Below are experts of layer 8 (counted from 0) of a mixture-of-experts language model. Rows are named router (the router's row for the expert), gate (a neuron's input weights, with its number), up (a neuron's input weights, with its number) and show model dimensions 0-63. Each number is 128 + 24 x the weight over its row's rms, rounded and kept within 0 to 255. Numbers have three digits each.
After each expert's rows: "gets" lists some tokens that make up at least twice as much of what it gets as of all text. This comes from a sample of Wikipedia text that the model never trained on. Tokens count by the router's weight.

# expert 12
router:135102128156094138124164104154100096143128147149160132128132144159108146116123126119096126109170130138144089112150137126112143160169101102139172098116169122150079145150108167147156067126085149
gate0:131138113137148123180117125133139112133134116156130111197144191175092134127131104117106135100139142105178114114114103127086169145135153113126147119106153113134123102134116115168098130132136142
up0:131118149121121115106111120135145151128146167122149144112128114112125150127129135125135153109148143163104127139151090103146085126107143103118069160158135152168115140185166116108183141123143137
gate1:137143091119096120112122095178121103109155143159139112122078116142148181107121120146103128153149140146118136110119160118149090131123106126121132107131142088075110141160141135138117098175090123
up1:122135090134125106141107132113142155061127079138131093116144140101131153117169160130144104174105142162108148115098116116116098094132119070119103127112133131143098180137141134121075128122155094
gate2:127092136129097079112110107153135114124148132137119146093143126157123106161103175141119167148124132123099087138119128156099131135102148142115158164144129103127105141132161127125140114121146134
up2:143117143104147162147125153157144113138149090126158097118133113090126094145135140087111098105107204090099102131155117136136116148124145150099127127137093135137126089157125140109122164105127133
gate3:131135097113128109129086159142168157165124086094127105177134182111151152079139110194138085152155125178153136170070109130111149120121119117110172148146114107173135090118093168129078154118138133
up3:145142173141110099112131127111112120091107147159132153113115134119094113125102126173112129126123144147124124120197095132167120128134119110119091121085143137100119121179127142146089094165159167
gate4:127155112102111084142155119131110131189136134124144120102093125104127089176174110160148087098107186099126126112137133122175154143123152099081115156155128105127139110146100173120138139089150149
up4:136107124144086097123138108086122127134135134147170143158094140110093124192101100142116141107169150108117106145143133135148104148121111096133079094145148092164108115140086156133143149131130124
gate5:127106115091086115139098117140123127108164134128144134147111164134100090094104175172149157145119120141154141095096183104109116111125119140080121194102122094081096148123138112088158140088095101
up5:110101092157109111117142147163111139116135139120078172125170117150142115134090155088147147121103109124162098166144111145149129096112120091136168148127133134093167171105173094155128054157120162
gate6:131118126146137088161113102147159106098165128138130151122132124117103122124180143145066132120105152137036092128183136109166109131132109103109112156117102108151110104113114101132153107124113132
up6:095162129157151121115117126157147145141093093136160099116165094130143163153151103066096144171117094101097074123097138143091104106120097072173121117147130100189150126123118109122110127147163152
gate7:128110152164119121121127102110132102144121120161106136157109131142090115143112128111094151136146117118125132123131134099125139150099094140136133176142117119105131126197086106114114124144111112
up7:140115118114108110109153111143107157119151150142074167126124130103173134121122119159120105182166143133166112153119139102125147121162090125142131153163138136145127137134125141138170104141135145
gate8:118110158175132134170141147149130139124147107154141084098218145117112113136120145072085163139146143064118115137160141131099092114108106082145107178114123111177175091138112135141136108150126169
up8:128074136098154140084164124112172155094112160123129111124092140157131115116145148158127133120101131132125140167126111148208181122135131150103086151119163148110124150154177157106122125126141106
gate9:111122120095096143132161122154131148141073164137099110121130149141105131083170156130116083121134118132149122122108166114123101142119108110137119146161160149147115138125123149127169108116141125
up9:139149133139125109143160105173096138095130152130118152145086138145132135138157130157096117113119070125084145114094100102152166114145130143156140073133098094139140120149104109106178145118130128
gate10:122097162147109112119088130140145167058143138153153131145142159109111140108127128148158140164137125118120126118112163116073103113088143079118134105141116088114131096149143125128129154133128144
up10:122133152113129108118102132148118128111177134108133123117092115150143120137148137127137140118129118120153155144114111082164151143142139133116091117107153136159111141096133075166107160112105124
gate11:108120122124113123118116139163111150148103128109130091129097121116114130136188128128188142128124156158091116138112111138141139134117162126152191119089152147154102130109129124081094103125161121
up11:104170098152125084142158131156106136124113101111113161177162159127161126125142135119113110125125108116131101111156140138105149167152162146089145167100144150132117115091123141126160132143084108
gets: " the", " a", " in", " ", " of", " to"

# expert 9
router:160169160172107186140140129165105111184192122033131116128143158126166090112167107110124140125096108134127131128164091085132170121123136104135159144104113128106130166132140174156142135098122109
gate0:107132147131139146125150121153115151118120114129100104146103056143130144087122167109100147107140081155081101116103135088104164119099142073178149108181138100103139144121109149176152124154173108
up0:129130108132103092094127107152115116123126147128110131096123145090111155148091125172175152137114158101158140134136128125118111102116128151092093155135135146139088115117170161106150109107113151
gate1:131137117115135134099112116136129103121145149135165125111154120164120146112114144127098161141151146087137136114114118134102143115131112127115120118124139126118145161156113092188151092129098166
up1:118128115126107159079131122118066142127131147128104114158130141131171144125133111124114127156127178113128111116123108114125121142077137168115102112131115122108122119140090127179167092128146099
gate2:135114095121126131112128181103095114111104113132137142100126091135158155108135131109061116147165118125109103177122141168195121140136083100089120151100144150158126161133131159118165148134126074
up2:124103102131151123093088102134128144134097127139170158170138121119084140135116147140113102134132172135140117121138134116106134077160142147123164056112106144138145130139156114127134148134132165
gate3:119116121122112123151110133140168124135141085119144122121076096159131136126128140100144092155142151127153093115154126102138145098147177139128117120128130122174117127116151146112172178195113097
up3:146116109137123088101128105149147117112091159113200100184106120139104129139123135123144126141122116103141122145114113179121117116121150133140149107150088143148102157144120114097147128098056146
gate4:118136156124152124122099087150127120139125094128088122090157123154162157119144125135155113178136134114133126081108112128108146085133138127126110125132134097086129109142147141142148111091126139
up4:112160131140155163132124113141121143132136122112094170161161161100145126162128113119161094128116131188117123103095127115102155136115152087111131131130134149142112105140122109143136120097175125
gate5:128126109136159137128120125091142113161126120120086115138137084105180116116123119136058094120144082128122141110107129162155096139133095163133127107108147120135103098115101144094154139125134086
up5:132159134118155113133115134106100107116133109129122100110149112124152120144141108105134124110151119137147179112137150122133144125097123096117119133120111105107147091117141148112128130124166147
gate6:122150159150147178136141154135110167129133141122111125083129133126076110154133140105106133133104123123100134119121128093135081129074148157119102163141124161126113161136150112152137142133135142
up6:143146125141094133155137155112091116153123140098106103133096129085104098155077144102149139128151139121144087083137124163110109122126089112151133119097161086124094101101148192208082128141131127
gate7:109116108117158121134118122114075120140143168132166118118075146130131124122158166135136180101117122094141151142095160132112083148172104148155141118114138125131127102107131121117131155096154121
up7:132117111133066114115149134130140106110115113135123089157098114116111132151114115108120119145123138125120140132185123133122112109124160113152127118134144130140119138153090092123099152132165102
gate8:108129155129119166148152080089131151156152148129122142148130128104163123114161129102119136176080148131114150109096144118143128120163124091139092171157136097127139126116125114151149078148156108
up8:122137124105155103170130142126174131135116102111108104177135160140110134134114100117154169150155131170088104115127177129107151196112066169149168132084135085144135092125138140097115091142151137
gate9:129122134128126109111081129118158106080120132162176136113070119132118136149116151134118121107125092125125126132090131125108140116089134129138114121116085168135141106173135113085099110105106148
up9:136141125129150131140138130133125098168121136139145137108133141150078129142135141169144120090150085138200100122154140125128126140088119050107152144090139103102146148121094114165123148122098095
gate10:125128146135119141127114126158125129106133141122132067099091165139155134120161116073165183101121128126146113130158144145162089101143139133124117156127143114149164153092126100089117129080129098
up10:138114105127095152099129143117115165137117142147144129133123158114166112166142107117115128156153124085102110164139135152116103115115147141103138163139117167164110112130120145104157126089098168
gate11:126151144149140102138120105122105125129130129118124141143117133153127117098105110154098123156150112143148134111137132152169135149098096124146129159125142134119113100146123119126144168150049133
up11:116116115119143164142146116096151112106103129172120089121109128102135155125117115148121075161077092102118151095147183126131114139146128131133156071129110086090130109157141187144138126137164148
gets: "-", "\n", "|", " re", " •", " as"

# expert 3
router:178112161077134077116150146142151138088159133135087121133131137130105157126200107101139126142105144081179150167112164131116109131147120160151132163173125180103152128134128122129132132089144170
gate0:109127114122155137121132153134131134136132114169115119141158154136165196080121100127087092117128080127156119127110168133070105140125099146110140167137138167157104159113095134111168101125114127
up0:113129141136130122148140156161115123157135126109131150156103133107130133154114125163089120137066152141107124157090152107123103126133149161125164111130123096133150169125147154099065104153075168
gate1:131155111128095144161152131122129127146154117156129119105139122134155089107160142169134113104114116089142148091071132115148111137125097169134107147168134144126127183125142118108136069124192165
up1:102145114124100133137108139113114132122109143161149115133112081121136095112071126124128102135167153118161101131109140137129183123133122119112156143160111071113092168135131159120118186106118125
gate2:105113105151128137126166156099136112143128115107113133098114136134150145118103127130085124132161089132130097136177109095142156087152144119105126123090069106166146134148094146161151127106088097
up2:136141119130108112106098132139113110158131144111162115114091115094132137114154131139136102137099125121165149136129106160104178112097126144142156158154179148094109163125126125104104131053164139
gate3:109125112143128120136121113088115118128132146133129112126135136104149146135125140155097083108090121123096130088152131135093107130145095127102151164120122112141116136110154141153129110116172137
up3:139108108115132166144171110117140117119136118127109167101140129120146111124145114158139075167108123120121165126065158132110101141129104117112151134153104128135126127156124203127094134142135083
gate4:132145123139151113159129113098121113165116149123145137138148118152121095146130138109143110151093124138098117133079104122165101098075120121140128143121177116128134109133123159151105108137168121
up4:117139130101154120120104185160115143119127119111129134122122113157111100073090129120155124120119141124184080128119101146128138124128150134132156127168159102113131159148182145118120155111126158
gate5:137083101114108116137173128123136159106104132142145152140130103094173128145144123074143146132112158125127145154128125136080126139112104149095181111174170127147102145111117121062124090042114102
up5:121131137117118169093166148163132131110107153117140161099122134144178134121110125156150105127121118144130132115095119120158133138118119131121186138152089111074116136112142132120133122123109145
gate6:142147106129110114128127107120095129117108117121115139123107108110136143092120175123107126148143119136144079101107146125123150132107133151151098088133143182129150110111112106157135135122100090
up6:121187098124126113110118123111105134142134149139123130156190101127123067107119142168109101131110146158133145103073138122130101111127137120110129128140147087145107128114153123105102084122141111
gate7:123131151112161113095151106115143137114130113148098157155123136105137150091085121132129090074100148108077130141190145116131172098168115114161133132127129155137142154130143181133111148114129123
up7:122150130127118121152157155131112147134133147117120137167101158090101160157090119122164147110129106119139139132157110121153147070152080124150148125132184108148158164193089135127084115092156152
gate8:117143121152128132131137137127109145120128156130136141167127089122129146124125126110161134169134102135085110133110115154116172117120142112090133127136156136109097149162163103104118189116065130
up8:148107122152125136145121098108127117139134135119138146105163132136137163115125124102137147115121162121127137122106124148135130067089095150112112175139163129115132125124112154115097093109168122
gate9:144096127125089119132126156117141156104091134117163150157128104114110119130067162159114080127116093134100120102110146135147131145079094107154136147219124146092143139152123101106158108125156089
up9:138110146129121131093120114137121145101147109147146153182133125077119148116088122139130119124154112148140152140090148163148134143126107132105160165175134181110156157107172120135104127122143113
gate10:109126101132109144103117114141109148150132140114156101140130106103139137132158190124137148152123146132135111148157142108169150108084106084090118119116082144113145145129128163121143091076103145
up10:136108111107139124150136128135139134097112111144145162121136127137107122161134134095150119135137119130111131135130133163177167134116150109138140126122109103141096106139174122148084150158156135
gate11:105138127110134140096142171118119117165127143124133123097126128126119097173136085149104107074088097134168164147148105075110121114100077136176140140164150114092142124118154181089110121099164113
up11:110135085157135135145112104126132138159128152115080100126105166160126112124078134136123142135118131132139110128172108101115121108132157111131083140128142129095132087154048115155106097121115163
gets: "s", "'", " his", "S", "es", " S"

# expert 14
router:149143087104150108153130183126101149140074127126131163159105117094111155131152120151166136164084097129135162102154090133149144104128128126129121127147169134104086109109122110131100161155106128
gate0:129116142137123137149153131115133137117174095156109116154125117128147151110127119114127143117079105121105136139127143161098134133122085148124138107122150126119124144150151150069116101155130106
up0:118133138103116118157122138110119104132166149108107148118143108160104110100162107134131088092131137119079115130144178089076085106144101128144150167089116139107109156173143094175124132149140169
gate1:145102113143089151141134116130171137086089096176101124085128136130124157128101141139159070133098164062153101105116102097045125102117170130126134143162106126135100106176118115144128110184091106
up1:121123096147140120146120107118125096128117132156122160093142153143116113136092168171164111141123164112151145117105117164081130114130151119175081136177135110128142079117122110143125111091102132
gate2:132151086118143157157123128149135156155142122106173161126106143122135154080165145117120148153127138139110121115112165143166139142084139094152119108136128126124106145104162100124125100178115141
up2:128135135139103144113163146140095127137141155137119169131110114128165187109112122090126123124079128088120156124119131118093113111142143140101125092099144145111180102112148125120132135132173105
gate3:131119149086182081120092137159129114169127080147121118174124150135158174095145150134122157146147133137150096115165117134158144103129121110142124164132149098116154078147132135119146159125090122
up3:134120130095159111090141122117133110171103132144099134173128113112149122116131128170152175173090144098201091116170115131143138096137134146150148183145120075108123111142126118127128175161130097
gate4:123139133109104120120141123068105118161109100148114091091101112112102152098111153170143123183127107099137171146124103116124129089135094147134120150103135145144128164156109130116122116121114126
up4:132138115098166125125167136058087115135139176128165129114136157123175129154125161118122149125087136120129124127124133135152121129125130152126104088116159145116108094145160140091134088077139169
gate5:099077103129152106129146120105117112099128093125145137119155122120165172146123119132125164151081121072111100159136128116107060100134101144161124157129102150151171120167080111117143149119119087
up5:116117106148145133144097126170146111121108112093149123093157117146139114112090119142121145123100161110149154176145100156175100164118129116146118077105114169162127139141088119135137156115125110
gate6:128106122109113113112139138174158143134133095146134073096141125163125127132096138159162157124128151141144107133153089141154155105134195172116133176088116082131164135107126127139131114098109079
up6:151115135111171117146132133179157169136116122143107124144128132130087106170129119138183146151112130138093143152150125137153100092117159137141124137131127134100124109131124106147135141122112119
gate7:122099145124099112117108099074124099122120166123087072114094137122110182168122174153152164151131116126164136128110117134106136105130139132144134115131097138170161125138110125159118171121142093
up7:137120097180158093149137144157163143129137152162121138087116112125131091127107119133151124109110150111077179165085140079106110128109110109144125161100153113074080146139138122160120105136186142
gate8:124113129108119152144049119163128168130137107100116095115159135124143157121164096104097073093139112153136164117115125117113124186148127129145131107126120156146157109133134154206123118092115146
up8:132187168134175118129165133100071161164134148153102127129138130133101084112126156152114144145084135161104135061133121102146137127105103121148127180130170161111076123105159149140134143129176095
gate9:102154155145132156138093138104111122160112131096168085113083168159157100128121118112089174147112127174156103151132104124088079136121131157122107115091177125121147135111108129109100125108182137
up9:131127149159143124168162139146121160130097107163111112136119081132189116148116114139101133107116103107162139118144111132116125075155122130121123148128172128142162125106138162125106135083109114
gate10:120122134123109128110096139174130154103126135095140095140148173149138145156155147076124109137175085141196133083146118090102109165112118119135117118155133119125148146121142144170112164109146132
up10:120124083136158096130121133106150147130129090129136130157149087128111179125137096168129148118137149097115127170113117093158162135113121153132145099103132109151093119179136119104135106133098083
gate11:153151161103128128143119149130121145140103141137111132117109138163156136123162093095141123147148100175109151105090146116113061150113105145151105146137137129103099143129120118107104103159167126
up11:128153122140144135154145131122122118138134073145099089097156105123103166156126146160123123128111141095093148111141121148129131139087125138086115062129079121090154098173096124149141080119162124
gets: ".", "\n", "==", " \"", ").", ".\""

# expert 10
router:081162152135144071071130162139107144128154169127155132153126138094113160098142112142165127123138115126124104076094131116118096089108099165126108145115143151137187116097130081143089132128149140
gate0:122135102133118176127129039116124122122165131131093176132095096140098102117137119127112141092131129088171144156144139121106154106102152108154101076173144085102166145151137141177154202172079145
up0:113142059100116127131125102158101140115172140086117156078132151151125131107096144121142129126155156133098157141116155128092188129126122149142120127168126100131131074154137100127118115109126141
gate1:120146118131128118126156147082121094163138157110143117137163074146106125100148122135112124081154122094067118131147172132080134126169118102125102101134173090149166143086134145146116137154139131
up1:127119157094102111121149128071125139136107164118136103149157104133094133066128170124134169161153143125127106181174151096103173114184131104110146104151151137150181160122139144131119135176101145
gate2:127102128118126131091120126124090131123124140167126145114174091154155130139116129110163165199110101144155087129104135139144139151130175077124164116144081122120107116156117110137121148126129122
up2:138136103111109134116127128140158152144095124116096084161127172137133124129150114151117089100156139103080162167141092137139101123119114121128090159141130168147128066129127117151135095172125128
gate3:073131134134138092122166149110075144153102123114107155119166126107173158097077115057156178171118140114164134151098123124115109094131123142151103123116134069115121166131127105112153127087099107
up3:086140140124131118124124101082133159121110118129139139108149138101173153096095114141184142149098120128148127134107138120078121063116114170142126114157146082117137152160137120140133130142112126
gate4:102144152136118160141106137107143114116142095152105157144171130110166156162172135101172119128118094118098135144119125154122098146126129120174141094120081118125148108120129121090114122153097104
up4:130138133128131169108135167141120098148088100151146145121141122142106173138111063148148121177136110125186115127137114187121139083169121193128156163135129135099136120120158177094108137111097119
gate5:140135169145161149143129155126080115135135155179140117161144112135109192123110102151129115119119103142082114096124128121131102125117115111109118126122174115124097142179113139126147150120141153
up5:108140137130160164150123163130125114110125118134151134118188138141130145105128102144174121170101105156104160157150123108125115132091121136134137085143105141126136104152143100163110144140138163
gate6:131148174138102130116111109166116185105091109146126087139115128129112161140114207123130183144141119165152106130160109121171139138116125107143154141118095128089122160160099145141157130125096089
up6:135099141148115141112139117175153146121105140131169100147136162125146134094120160080107132116102154164097164145166182117148134097140110108083128141152125180149118140137118139114124115127145150
gate7:111115134089102164132130125068120101149112178149140121070118117165102149145140117140092101126136123129128128117072111176139136174146106133159169088107106151099126118099159139139146106121090124
up7:159131124098111121117139127135118141141120121153130109122137159139114140145129127110088138146110127149096133127167138137107081137113113141101078181107105111159114156157109162192141143117133109
gate8:145112121154116114127145106066110087096129128126133167135111126121129130153143106135098119137127128132143161132122152156136128179155152102119165115124128129125119114111173084123106087133095104
up8:133130117106143197129133111141159129139081130152157101074088111095129154107094129131137126122103142115110169128151125075123087100128165139152090139148127131093096179138093165133132156107136128
gate9:128136144145100143158112111130137122121128139115125084097097137118133110151185167110159137134105132068097137165103123092127137151131138104140123124195108120093117109151096149119147208161096141
up9:153134107105067133160129149120095127162140138115101100124109124076100101114134131114099118109147149090089139145130118127096137144150135138149089175170134131114134144132125145153128203150131123
gate10:107132125172076146110143099127178150120073142162073092140114121130164131108126180139140131159123111172102133128128121146136132160100105137167148133118078175092157129141106113111132137110132147
up10:106134120133175088103192099095086129176145141136099098100138169120114147122138168144117147110139140166083142135145074109114181135132128093134139149153104127098134151148085095115146079158160127
gate11:110117154139135119100109123136108125183106117137090114130133089138093089122109159084144125128123104134169132115154161079107125102084109122125140167117155176174137142143147133129152143094132116
up11:125109100135130151154134100129134115108128144128116112106125085159136164127091074131123108121139173092099148148142104154113131139166150193115116129122113127152109176145162123128154112144077102
gets: ",", "),", ";", "\",", " –", " 3,"

# expert 7
router:148121146140104070116118110141104111110117105104107165124115123137117095146100143207123157113111096133133164121124124135144111110146145173132149163099105107087158149141178116135101144096136186
gate0:131062168128108115125123111165144129111106160110131118123112107135110156104162153127155130141137105139116132071122082108147152107128101170133173185098100118112100093146152160134144105129078118
up0:117121132123100095185107087166118100106111139103114143191140123136121111127126153134216134104145125110102103098087115144130114111112110122112139125089123080160150087138120099158127096151095097
gate1:117137135109122123116158174112121105145144103157146134125103076140120148048154129128171125189136135126156120115151141083183137094186126146095138125090133151124137146148107152120186130136100106
up1:120096153157080141129104113175122139144123115150123148162117133108108124137122146111149124097140115144148101112082180115142109154126121128108167148095114088176149116123150131102111155118123137
gate2:114131112119165117103152142125123143136115099087125128154141168102139136136127114135181141147097145104126145150144109141125131142146153151115103173118068174142198155124113090110134072099133133
up2:139141112153151129190145137120103136124156105133140098115175131115165123130111161114146168084125135191168128150163074087097123148103116124088135160129135096149114122109104124142123126133103127
gate3:144128165088145127168097141137141114145147143141154126160091097140083121127132151074110146085141162111088115133153152133110105127174132123104188158117158159123118146134097109144134122143109091
up3:138107137110117123104108121105132140126155127133123119158187137137148093140113113147142103124114092110144103136150132100136129179137103127183096129147133096138138133126108124142141114159090108
gate4:129118099087126100124183076110185061124133155129141142107108176126149107159157136136139105121113127127100162162123164186117134113122150163091143153129119130067128133140166158110097112120154150
up4:130107162170112121089099140140130134103141096116103108161142096130158138078151122081136134089189141151156113111150147150102159084096091123118151130138145122123142110137161137165150122147134141
gate5:123096108124111147156107151154134154095127123114138113164106168148123168124099151142159132111129123172122081133172155108162145137120135137205129165144108151128168128092157168118113142083127150
up5:128103124151130130101117121172140123121159134102139121126143116115064114151130131118149136093139100130113142143092183153170134139117143127110109132114163115147116101101143101087169185185119141
gate6:117124155143112108148140126109145145114098122150143120138145141141119166136124100112160072103154106104139126111168141088125157145098109137139133090138187148144090120127130192153135139139117139
up6:126186098148184104146141150121096142132177111153114152122116117160115139159100087106111158092148142116159156136196141132128189118113146098135121120148166149118102136142148128129102140174081125
gate7:122122145132114155117174117172113138109151129171146127139145107114174143132125117108152088151123139166145077086119093136143127123129110127132162134092140149141107145120142138134107120168140136
up7:130129165147154108146142117153103142113133119120142100162111128148131139126143120110105126135170093166152077131159091122118102131118098106098152139117141156149136146137135119140139158112107122
gate8:146136146153133135149094129161085122101146126130120124080121161106130102128144109109138153108101139166114136149132080150154150122150139095125131122148166093149109045161113182116150177137127112
up8:120100138134109156125138138114123130129156126140148170142103134136090172140150092124147144064150185120187116123148139122108133170116084135130134123134144107120077127127144138110138118181128179
gate9:127109120145124165134131102083105110110117131102108126152140169111151136131140166159104096170138120098131183146124148148127170130123121116098137107144134121109086096118146155098158091079068137
up9:139115100107119089140136140116125168139092155131142131115096133168117143120135115134158109133102139151127129127143102119144116143140118139159123152098142138093152189156159152136128092124163175
gate10:142128126100148118136104129163135130145126162101156107124094154131105171144142142120110115106124129151159117108185153069124121060123104119129132155148120143139149164148129146114158106074109112
up10:127120146152111077136118127133146126086123083134118142132128146135078135107114101157111128158096127170165141107087121136141114122157092150122153112121126125145154119153136113120135136164120099
gate11:121096120125118152120149143124080116144110155145111152107145132134132122123129081107086122129095081149114109098161142123110071130148074122125142104109120127098157098139149119115101145132130131
up11:135157133148126169099143164130111140148134109145158101168075131130172157112096108113130065081160140135111131108104107146093149152147126148139122133111148180122120104132126140145081120119149121
gets: " was", " is", " he", " were", " are", " be"

# expert 8
router:129135095191184110115129090132150104152097145149115150151090130103095143131101154146106138107168098108106110159099156139110158152112149129117129110139146112142127148128140094110148156158140148
gate0:137147164118177104111124124175126133120127143143120104075117089155161083129121132146096159161113102137152105042099098140116101158122167172120143177117120094131174138116145093128191123130125093
up0:120124104147128134153138088140129132111126144158151132133083098138171121146137129088088119149124059163115128088125124101110156105117135133178101150150110094115134114124095122131140132130110144
gate1:130122137126130167174132102106154129113138154120131134129151110144159127092177093115116082103088123117117137116142146122153167149123083098150153081132119139172098108177150177087164107162159133
up1:114115124136142089126136151136118126137141124134139088102126122141138178085117136118090087112129129120107131135211167149140127104175098135162111122120104190144189149174170136100167132177100096
gate2:122104087131117166126133172138103113101117132104146115141144133096177171091128139165161164129116138211110118128162141100103157098163100124133117153101174176123094158127140138156082143114155139
up2:110099141191150151136117120149082119126147155140127111165115126112104119143121151144092112142127105138162147129091083140093124120150107140104126125153155133142107134059109140109113138105134152
gate3:140137126128108148156116127097121126132138132167090117187136127104134092105085113148146130133117133149089105116139117133099120091135133108124107138149150130119091173118144129159095188108139121
up3:122122125116174108151146081133119118137087135190131094128141160097150135105093122114090115094093104114083160119131111110094102131123130101141123121101162154103134163156068125177120162088123127
gate4:137105108110153093173116147129126127126087118163162106111152106161123125144176123136100173162144121098110136100162097131106146160121125133125148116114121129165126093175142145135124131164181081
up4:106097152145128092119107124117152137131097096121145131095124179169125127137117156161140144163100106124118121116196100098142089138169108117097158132132118204141122107117139133166115155084135128
gate5:125147102126117178112117156117133134150114140127155098115091098120113142112157136139098120118132145127157153119125105119104119151146127112134083144153104105115096151112144141115141111089113108
up5:129141158135151120125138105109124124154136126136089115144139132158154150125170109137123132136106146125143127133163101142077131159112148153161119126167107123114121064155093122139151167136117142
gate6:121053124149115158109143130155119120119135153123154129083081085149114084158106148101135149154125150084114105164146125122100124106147142150121144100140139147125096118119162134154135127119107138
up6:113134107168124175101123130149108102114152117148165105097090086118145104138132149092112142162119110163136113116153130117106146113149101168152079113116128139169129125129125153069156080128104175
gate7:145142145120139107135123123097131130120136129127112081111133146110162090116134128164187073126122135090129124175151074156075123182115131105080107173128126128151167152147129161137089138150152099
up7:130114103134153143121098107122156133136125095140126104136117130139133061154130123104121137093143133130144132167145192104117125116100126106082126125183119113094099133148129122112138094136153109
gate8:114127152150139150139111173103129125132140117170141142101147131162141159075180166135124140128119147144152146165153139171125156099136133142131124083138141136134121117109128118109155139118123146
up8:141128173133110153153126136117125131105138117119113136127173112161149141143116066115096125117131064171090110101125144137088173132107104139127170146190109180136143093141161173132141170114189160
gate9:123118114142150118154129165137140119125115068201121141113147127140156084085143112070113090094157107126105132106111146107134122095107139101116126125158121126131125099102122125152142170122113069
up9:129126119100111176127132110130122119170109120137151111113096131147112114127095158133141132121127135108095146126095183150112068151185100097093145088097141133145135122144110090071143167095168148
gate10:115106096121148156106134173160118115131148157104147153152155125124165109113141122128116151121147155154137119118138112118074110103146109151097084148092118114134101163130161153169147173087122121
up10:127108101127117145109131145157122117105121131111142104139132140139181105145118101155132167113116104143144110107065103171095141112148140124108146114163124106108143113177138119083138166110112108
gate11:121136159153115099144147151123120121135179099114157141144149121164113114081098167124077115153135112106138116134154095087150138108146127144150150181147175150121147152086097177224157109133110102
up11:142115158123111154142150101132160125141096147127134132137099121096116134140135102141141152132086105102123109120116136104177148122107100187127136098166088110109090152136170091122115121130114158
gets: " |", ":", ";", " ", " /", " at"

# expert 1
router:137169141119158118158140137124132130128182166147094156095111129134126079142096129132151071097135148165124135122139166172111114151162142123155128152161114137101107151127120116088139180115147092
gate0:106142113097117128092102133069138153123101145119119099178173147114160103137159131132134174160110165146115129165153109149113168145133129124167142149159155102139147130190105132128149088126178134
up0:139154143126151110135106103084153136116111100138118081159164163103115146110143127119109103125156126129127154166157098154076147109139130103105105126115111143131162134145093103137163056141111147
gate1:139138097135140154130136109132111126150107131108067105097136139116068097163104140146093061113148177140136155114106139143106187136135141103150131098149150117089122115137084169078138106108135108
up1:151140095126122145153141147080157122115117136139121083137134119125132169142163094133153119115092110084127112145158100111123157109151086121105149107130086107138128113125127140122104168149123161
gate2:124088105128174121139133140139116116124132099147133139128125135120142138138117154127106093085102151142162145138127110097117122111123141130099147136134140151105125127096103112151165159090114160
up2:106209121162138112173142121140134128158133101156089097138105139120122126121120125100121192115120155165115140130120140140120140135149122072154112134137118168116205086069148129137146135133128148
gate3:127166130140115135129131129167114127112112132124123136141119088084137103150121142148112099155141114172080112147128111109135117137137123133103221109086120124128144129130107131080137155094133117
up3:111109116113120117116145082130143133101113128133155121107131139113131138126138133148135138107116174079156134139102068085110066067155120131097164123089096121110126161155101119104118093131166165
gate4:109121156137117123125096109149151122102130144122107132206124121123071107100078163137133124169131155109119126141127145131141155111163125100089151150151106120128176073137158140132153132145159140
up4:108086127104177137168104120134126110095124164154151095112117111183105158152145149155131114115121100123165133100125095131102097119101126109128121139101097123116146151126100131150144160162126103
gate5:129112140098140088151154122119123120149143115162169122147141131132137128138097100143122148131149115137158147137149157155119118117115119104136141148143174118147099122154073094159169170080138058
up5:122113132138112154149129131143120119136139164147155134124169141138148138129126117120118142167088145119147150099173135109092131141125135100129136147159127151125122157083156132158154127095117177
gate6:105133127104155145117152134135126127085158150153112137115157137168099127121098125096161104089147164134109119113162120133148160153146157108103113094167110121115125103124135117107126131139122136
up6:123133115137153104116129129142127139134085132120145136128137141131141164103154104110094138134158113100112154099141122124121115131143115155116107121125164097125155140105088127169158163139130117
gate7:119093151117147130138121112100131121098098123120115138109136127122137146143147138114108120129168134130104140154117126148110118158140099110143132157154099139142118153128134097120152137093100117
up7:129154115147132100113138161156101142125131092111098114122139113146133118159144168158127168125130123127176120177132114103100127134092096115102152162111144113137136121121107150158153122139114098
gate8:126139138132122101136144158150127139105113124104131134148127094153152104136095111107120122149122132141107141106111117158152130164147140114114140139129139103104108118097072114129156100122116078
up8:146080118147122105148096131158156126126143136122109120134143148081146138151101122126148125116103128148130161111134145112137107102125116101088087095136135126130165103123134134157132132161135102
gate9:102166119134135126142144119163105145125114180123099135120135143117145145125116119176133166120115102162094140133116155124107141142127157102118128152097105124137158119101120141107099159065122197
up9:135134116130117116079156081119130118186139153124118114136090106141112145078116122110132123158125163125130144123188119161106144105138135149132132108122130094144145129127104115107189063121092118
gate10:101124124119151145138110145112096168135135153140073126110075171147133143104130128192117102094092113091100093100154146129143143125060127120144137156096123137093150109124153112125150129120118147
up10:133094143102166140105104126137132134130115158070138116143132119130179109117162125168155180162122150109097119095175117151108121142093106073140107122138113112091087139136082120160130104128148118
gate11:120116131157114146129112118114124157123142141103156168120139150076096123111135135057143155181152147156147074149108104157117144095132160120147120126171101115106097160092125125131140119133099136
up11:150141111112162108099125132138113116138098148100103128110129090089153127109106142152130100131129090125128094111149111167133122179146183074183095158108152124132126107153103120154130126129118064
gets: "\n", " (", " of", " by", "/", " to"